{
  "num_hidden_layers": 11,
  "hidden_size": 256,
  "n_experts": 128,
  "experts_per_token": 4,
  "d_expert": 64,
  "d_shared_expert": 256,
  "hidden_act": "relu",
  "moe_layers": [1, 2, 3, 4, 5, 6, 7, 8, 9, 10],
  "router_score": "softmax",
  "normalize_top_k": true,
  "routed_scale": 1.0,
  "balance_loss": 0.0147,
  "balance_bias": false,
  "router_z_loss": 0.001,
  "router_bias": true,
  "shared_expert_gate": true,
  "init_std_router": 0.0167,
  "lr_router": 0.000816,
  "vocab_size": 20039,
  "norm": "rmsnorm",
  "norm_eps": 1e-05,
  "tie_word_embeddings": false,
  "optimizer": "adamw",
  "learning_rate": 0.000675,
  "beta1": 0.95,
  "beta2": 0.99,
  "max_grad_norm": 1.0,
  "batch_tokens": [32768, 65536, 131072],
  "max_seq_len": 256,
  "train_tokens": 368600000,
  "max_steps": 5769,
  "dataset": "wikipedia_en"
}
Below are experts of layer 5 (counted from 0) of a mixture-of-experts language model. Rows are named router (the router's row for the expert), down (a neuron's output weights, with its number) and show model dimensions 0-255. Each number is 128 + 24 x the weight over its row's rms, rounded and kept within 0 to 255.
After each expert's rows: a language model's description of what the expert responds to. This comes from a sample of Wikipedia text that the model never trained on.

# expert 63
router [ 74 110  97 103 106 139 119 144 116 131 144 138 127 125 136 159 115 158 148 152 133  93 115 111 126 129 104 118  95 113 151 130 151 109 127 187 142 160 157 103 140 120  94 144 135 106 113 152 149 107 115  93 133 148 114 151 105 144 100 163 150 158 151 103 142 145 153 151 123 161 100  93 104 157  94 105 150 148  96 148 129 132 176 148 120 118 100 107 124 129 150 170  76 126 124 102 140 110 107 100 100 100  92  94 112 146 121  78 112 144 158 148 134 149 100 105 156 127 150 144 145 162 107 157 125 122  94 144 117  93 105 139 152 167 138 149 112 175 104 122 161 134 115 157 148 110 124  97 136 117 113 149 117 108 158  91 153 141 173 109 112 171 119 103 136 126 138 119 114 165  98 157 135 137 155 111 107 113 147  76  98 176 142 189 150 140 157 144 112  86 164 109  94  97 157 123 111 102 143 155  91 159 122 144  93 146 126 161  91 119  96  98 140 133 137 160 142 116 149 146 119 135  64 123 117 108 139  83 125 116 131 131 158 106 146 141 105 102 110 152 149 104  80 142 115 129 113 155 133 137 151 141 152 146  95 112]
down6 [118 144 141 158 133 100 128 115 104 138 144  83 120 154 159 114 141 143 151 129 118 111  99 115 151  95 142 110 109  84 159  94 152 128 155 116 124 151 127 125 108 139 133 129 114  92 110 121 115 151 119 114 124 129  79 140 169 100  94 113 127 139 132 110 111  86 141 125 135 175 116 109 142 116 133 125 162 130 140 116 178 142 174 150 181 106 101  83 116 127 157  92 116 143 122 139 147 142 136 179 135 106 161 125 160 134 141 128 102 101 115 115  89 157 109 149 131 124  96 113 136 117 162 137 118 144 128 108 177 131 147  88 136 149 132 125 152 132 113 116 139 151 136 124 137 181 102 118 151 137 139 129 145 128  62 116 134  96 148 144  66 130 181 120 160 150 121 127 123  74 107 153 138 113 108 184 113  99 106 139 172 144 138 105 144 146 138 182 142 113 145 135 132 141 137 125 130 171 101 160 130 131 146 149 116 166 121 135 207 134  82 136 126 146  84  81 109 122 110 109  91 149 134 148 115 114 116 139 130 102 149 100 131  86 117 134 149 119  97 105 128 128 116  99 125 194 138 155 120  88  91 113 177 116 125 142]
Infobox field labels

# expert 60
router [ 95 133 113 117 107  93 108 121  60  98 142 135 178 116 122 147 147 112 108 144 143 120 134 103  84 144 121 115 104  98 131 125 136 106 106 173 108 135 140 101 128 103 113 117 134 109 172 147  94 107 181 108 127 146 133 157 107 210 122 147 143 134 124 121 152 140 154 156 130 166 131 118 110 152 111 122 142 117 115 150 155 152 141 141 107 110 122 106  97 163 173  96  97 110  94  99 163 108 116  80 117 121  93 125 108 151 106 118  96  98 147 152 144 162 127 111 167 119 157 151 135  82 118 146  86  93 103 138 107 108 102 103 150 130 111 147 140 161 129 111 139 163 114 126 144  97  96  99 150 109 106 169 120 117 141 111 146 138 174 128  95 161 106 109 161 126  43 137  98 159 112 141 136 100 168 104  87 114 130 110 112 167 133 124 146 134 141 161 117 115 148 132 120 131 132 158 119 109 142 124 115 137 113 149 144 144 125 140 106 115 108 128 171 138 148 140 140 131 140 148 113 153  85 116 105 119 134  75 147 114 153 127 146 100 161 114 104  86 113 153 129 116 203 143 112 137 109 116 138 144 130 155 147 161 137 131]
down2 [139 128 102 147 146 183 139 156 151 119 146  86 134 154 155 148 175 122  90  97 132 110 165 114 121 138 106 134 109  89 179 122 106 140 133 163 129  79 144 135 112 143 158 145  71 111 155 105 162 105 132  92 129 127 136  92 105 143 111  97 124 148 131 149  70 118 114 124 110 168 154 125 100  89 148 158 123 109 150 109 164 109 134 107 137 145 165 135 114 112 131 117 101 106  84 117 135 159 130  80 143 102 164 115 106 159 122 134 109 147 117 114 130 103 119 130 122 107 162 153 171 151 142 113 111 118 107 129 146 109 142 127 125 148 172 187 157 140 131 111 116 109 101  95  97 113 131 143 154 124 150 128 129 158 155 164 102 126 134 171 101 121 141  82 149 159  94 139 154 103  89 100 115 147 118 102 179 136 120  99  83 137 139 104 146 149 141 138 142 123 123 161 143 145 123 126 103 127  96 129 144 151 114 107 131 138 173 135 126 155 104 121 147 140 129 143 121 118 137 150  93 157  85 156 131 143 106  94 130 116 183 121 133 117 155 110 107 145 127 121 104 132  95 131 166  51 115 104 160 143 130  97 131 138 122  67]
List-item dashes

# expert 11
router [127 124 116 111 138  98 183  74  83 146 117 141 206 125 119 158 150 127 118 135 117 152 109 116 135 140  95 114 111 102 145 129 145 116 105 132 133 153 151 105  90 107  99 111 150  86  94 149 146 109 142 119 143 148  79 146  92  91 117 150 154 151 148 114 157 135 138 121 141 108 128  92 130 150 114  92 151 111 130 143 152 147 152 141 125 153 105 116 115 158 113  68  97 134  85 108 136 122 106 130  96  98 133 157 103 177 144 144 119 114 154 146 141 149 101 125 122 113 152 143  85 111 120 149 183 134 152 143 126 117 114  67 151 109 154 150 124 154 123 114 145 151 111 106 144 105 157 125 118 128 104 170 136  98 126 104 131 150 129  89 112 116 122 123 101 174 102 139 126 133 105 144 208  98 145 102 112 107 145 163 113 142 146  81 151  96 144 154 116  83 141 143 118 132 106 110 111 117 151 193 117 150 150 131 118 144 106 156 115 110 115 116 103 158 136 131 144 109 115 136 100 148 128 126 112 110 143 114 171 111  91 132 142 121 137 120 104 114  99 133 137 102  79 144 115 136 108  68 143 144 173 163 165 134 113 109]
down1 [ 89 120 148 156 110  86 124 150 127 146 107 121 145 121  63 151 142 134  77  74 125 105 150 132 159 121 129  98 122 177 100 144 142 150 125 127 133 140 106 117 125 152 126 118 123 129 167 152 128 169 123 130 114 155 109  59 136 147 152  88 118  96 138 154 135 145 154 132 141 128 116  90 112 133 138 127 141 129 128 115 117 145 128 134 118  81 124 152 162 134 121  94  84 100 101 140 112 157 101 114 143 147 103 108 102 136 116 115 126 118 130 140 133 117  89 128 148 115 129 145 104 148 173 105 133 152  72 131 114 152 132 104 136  90 137 131 120 115  98 140 115 143 171 184 158 145 119 110 147 145 139 139 164 159 135 120 141 124 112 125  90 115 120 167 126 117 124  95 148 125 185 131 124 136 156 204 149 131 113 130 145 138 118 144 101 107 110  98 154 147 121 107  91 122  91 121 154 110 117  93 123 125 122 123 134 123 186 155 164 143 153 122 101 113 128  76 139 118 124 100 138 132  74 114 115 159  88 155 137 167  83 164 123  66 134 129  95 134 123 144 112 109 135  79 138 143 129 126 115  71 144 148 126 153  70 119]
Headings and word middles

# expert 15
router [122 107 117  92 132  99 153 167  92 140 123 150 106 133 164 134 110 107 107 155 144 129 129  97 125 124 133 110 121 127 123 106 155 106 112 151 131 136 167 114 103 125 113 135 142 111 102 148 171 118 162 110 193  70 112 165 137  66 112 127 148 144 129 111 142 147 150 137 157 115 113 117 117 132 102 109 139 126 159 141 148 157 132 147 106 110 119 114 118 135 135 182 139 145 118 133 145 116 106 124  92 105 162 119 102 139 102 169  92 114 147 178 143 168 113  96 113 116 160 140 170 195 102 142 163 173 123 164 121 121 109 130 169  41 131 151 138  82 109 120 143 135 115 114 149 127  88 112  94 124 115 127 103 111 148 119 147 158 164 124 128 169 114 104 149 109 174 136 115 121 110 147 106 132 135 105 169 107 158 135 104 120 144  76 145  88 154 141 108  90 139 139 112 168 119 107 103 107 131 121 115 153 114 144 113 149 144 151 115 126 115 114 113 131 146 152 144 108 101 150 117 159 168 108 106 116 141 106 187 119  95 118 151 110 151 119 110 124 110 149 151 105 135 142 102 126 123 119 154 149 179 138 175 153 161 147]
down0 [146 112 163 122 137 109 148 147 122 160 157 143 156 122  70  82 137 155 165 128  86 149 127 131 112 132 122 119 121 122 174  93 120 116 141 120 102 101 136 151 150 118 118 167 122  95 125 107 140 117 105 152 141 143 152 111  88 130 148 105 138 137 136 120 104 135  79 164 174 125 199 137 101 123 131 174 108 140 113 120  97  92 116 129 117 139 120 101 126 122 123 179 155 107 125 100 130  91 149 124 116 117 107 117 161 130 144 123  86 134 150 125 151 140 166 131 164 105 157 119 181 106  86  99 185 124 117 137 145  89 158 132 141  90  97 162 122 117 111 136 120  90 168 123 135  88 128 139  81 151 122 163 114 111 182 152 151  83 174 172 129 141 124 107  97 110 130 127 127 102 128 123  97 118 128 156 139 125 134  87 164 141 139 133 119 121 130 133 133 113  80 104 147  96 123 153 102 147 129 122  79 163 170 112 126 100 136 162 138 108 124 117 147 129 111 138  98 139 158 172 124 112 149  91  93 116 166 128 125 159 140 133  84 140 120  81 119 146 140 103 104 134 108 108 134 118 142 126 122 144 144 113  73 147 157 116]
Appositive nouns and dates

# expert 18
router [154 103  98  99 121 155 212 114 120 118 145 143 168 147 107 127 156 175 128 155 116 136 170 117 116 144 136 113 109 109 136 145 124 100 131 162 124 136 128  96 121 113 124 138 118 124 132 161 170 108 146 124 149 180  97 167 121 121  93 148 153 134 128 110 157 140 137 137 157  82 148 110  83 136 123 104 140 147 142 154 142 151 147 139 109 141 162 115 115 149 118 195 150 126 104 113 154 113 116 124  65 122  77 123 118 166 148 111 119 131 142 149 146 125  90  99 111 103 146 150  44 127 109 146 143 112 147 153 115 105 105 145 144  98 154 140 124 121 119 107 145 137  94  98 153 112 145  98 108  91 107 182 118 122 153  89 155 134 110 109 162 137 101 113 152  94 131 179 110 149 108 163 132  81 161 106 129 113  93  95 106 145 119  77 154  87 147 140 123 111 142 113 135 129 137 135 102 111 151 140 115 153 120 143 108 141 103 152 113 146 120 114  94 155 154 147 142 116 145 131 115 136 106 105 106 117 143 149 159 111 139 131 156 101 160 138 109 109 122 163 156 101 107 136 113 148 103  92 128 163 143 166 138 149 146  85]
down1 [112 132 165 173 159 131 119 113 153 141  97 109  82 138 114 132 158 120 105 101 128 151 134 156 131 127 130 130 177 130  87 130  72 122 152 134 104 130 125 124 184 108 154 128 118  88 166 163 112 119  95  76 144  95 101  98 125 116 167 121  82  77 103 170 152 149 132 118 108 158 138 140 101 127 152 135 121 118 101 152 120 134 107  96  94 124 120 162 153 139  82 101 143 138 129 141 125 132 138 159 132 155 137 113 149 126  81 115 178 137 123 100 157  93  97 105 142 152 138 109 117 127 146 100  86 125 130 122 120 114 157 118 121  88 119 108 112 104 142 142 127 133 156 130 111 142 117 128 122 152  85 141 163 138 112 138 118 149 120 173 132 111 119 136 154 103  94 105 135 148  81 119 143 108  62 120 153 116 124 154 119 152 150 157 103 191 142  98 152 124 120 155 180 141 141 170 124 122 117 140 134  95  88 110 160 143 138 140 172 138 137 106 170 138 119 102 125  97 163 114 106 117 135 131 127 133 150 123 137 139 133 121 170 123  91 105  94 112 144 114 105 143 114 115  87 163  91 135 142  99 113  84 131  74 163 118]
Copula and main verbs

# expert 31
router [108 121 113 107  95 131 127 160 153  96 132 134 175  99 124 125 132  92 171 153 116 121 143 103 122 123 100 106 115 103 146 163 142 102 108 115 130 155 146 114 124 113 130 130 128 117 136 152 144 104 107 104 109 155 163 155 114 163 102 146 148 149 164 106 157 137 152 159  83 118 133  94 113 149 107 103 142 104  89 154 148 143 133 140  89 143 152 114 122 157 128 154  58 111 101 107 143  99 110 122 123  94 118 109 105 145 204 154  90 136 157 147 140 173 109 100 118 110 156 138 110  74 104 153 113  89 137 132 100  89 102 115 161 177 159 140 112 127 113 125 157 115 102  97 142 115 135 101 189 114 103 156 159 110 155 115 155 151 100 113 139 137 107 113 158 103 120 155 100 143 119 145 155 129 163 104  64 114 171 112 117 124 152 108 149 181 149 163 113 116 133 123 100 133 187 117 107 119 134 148 115 145 127 132 135 152 124 135 101 142 106  91 104 149 154 155 138 110 134 144 111 145  93 140 124 111 170 114 123 104 160 154 145 111 148 141 114  98  95 160 144 117 135 161 109 147 100 151 103 143 146 152 143 142 110 108]
down2 [133 132 160  98 154 144 149 115 106 172 135 123 143 152 149 131 167 136 138 125 134 123 122 150 113 153 147 145 137 144 122  79 127 150 129 113 133 120 139  73 127 150 171 159 158 151 130 133 120 114 119 140 151 128 145 118 155  99 140  57 142 125 106 131 121 138 148 143 101 120  72 109 160 125 151 147 152 137 126 117 166 137  87  82 109 138 115 167 151 116 146 165 117 132 151 115 127 133 124 143 113 150 110  79 162  95 116 136  85 140 117  76 143 101 123 117 160 102 114  84  96 147 178 102 147 155 175 119 112 132 147 138  85 164 145 128 145 126 118 134 153 103 148  93 123 139  94 153 172 116 104 101 118  97 136 137 161 130 153 126 128 132 141 167 139 153 117 122 139 118  56 106 109 108 110 164 146 112 109  97 100 122  92 146 148 135 113  92 101 134  98 106 151 133 132 105 118 124 131 172 111 142 126 102 109 125 118  68 133 125  69 115 103 115 108 109 108  72 133  78 144 109 133 154 129 169 111  90  91 112 168 101 116 170 108 141 116 102 130 102 124 122 129 161 146 138 186 127 136 122 140 124 101 130 157 122]
Scientific names and fragments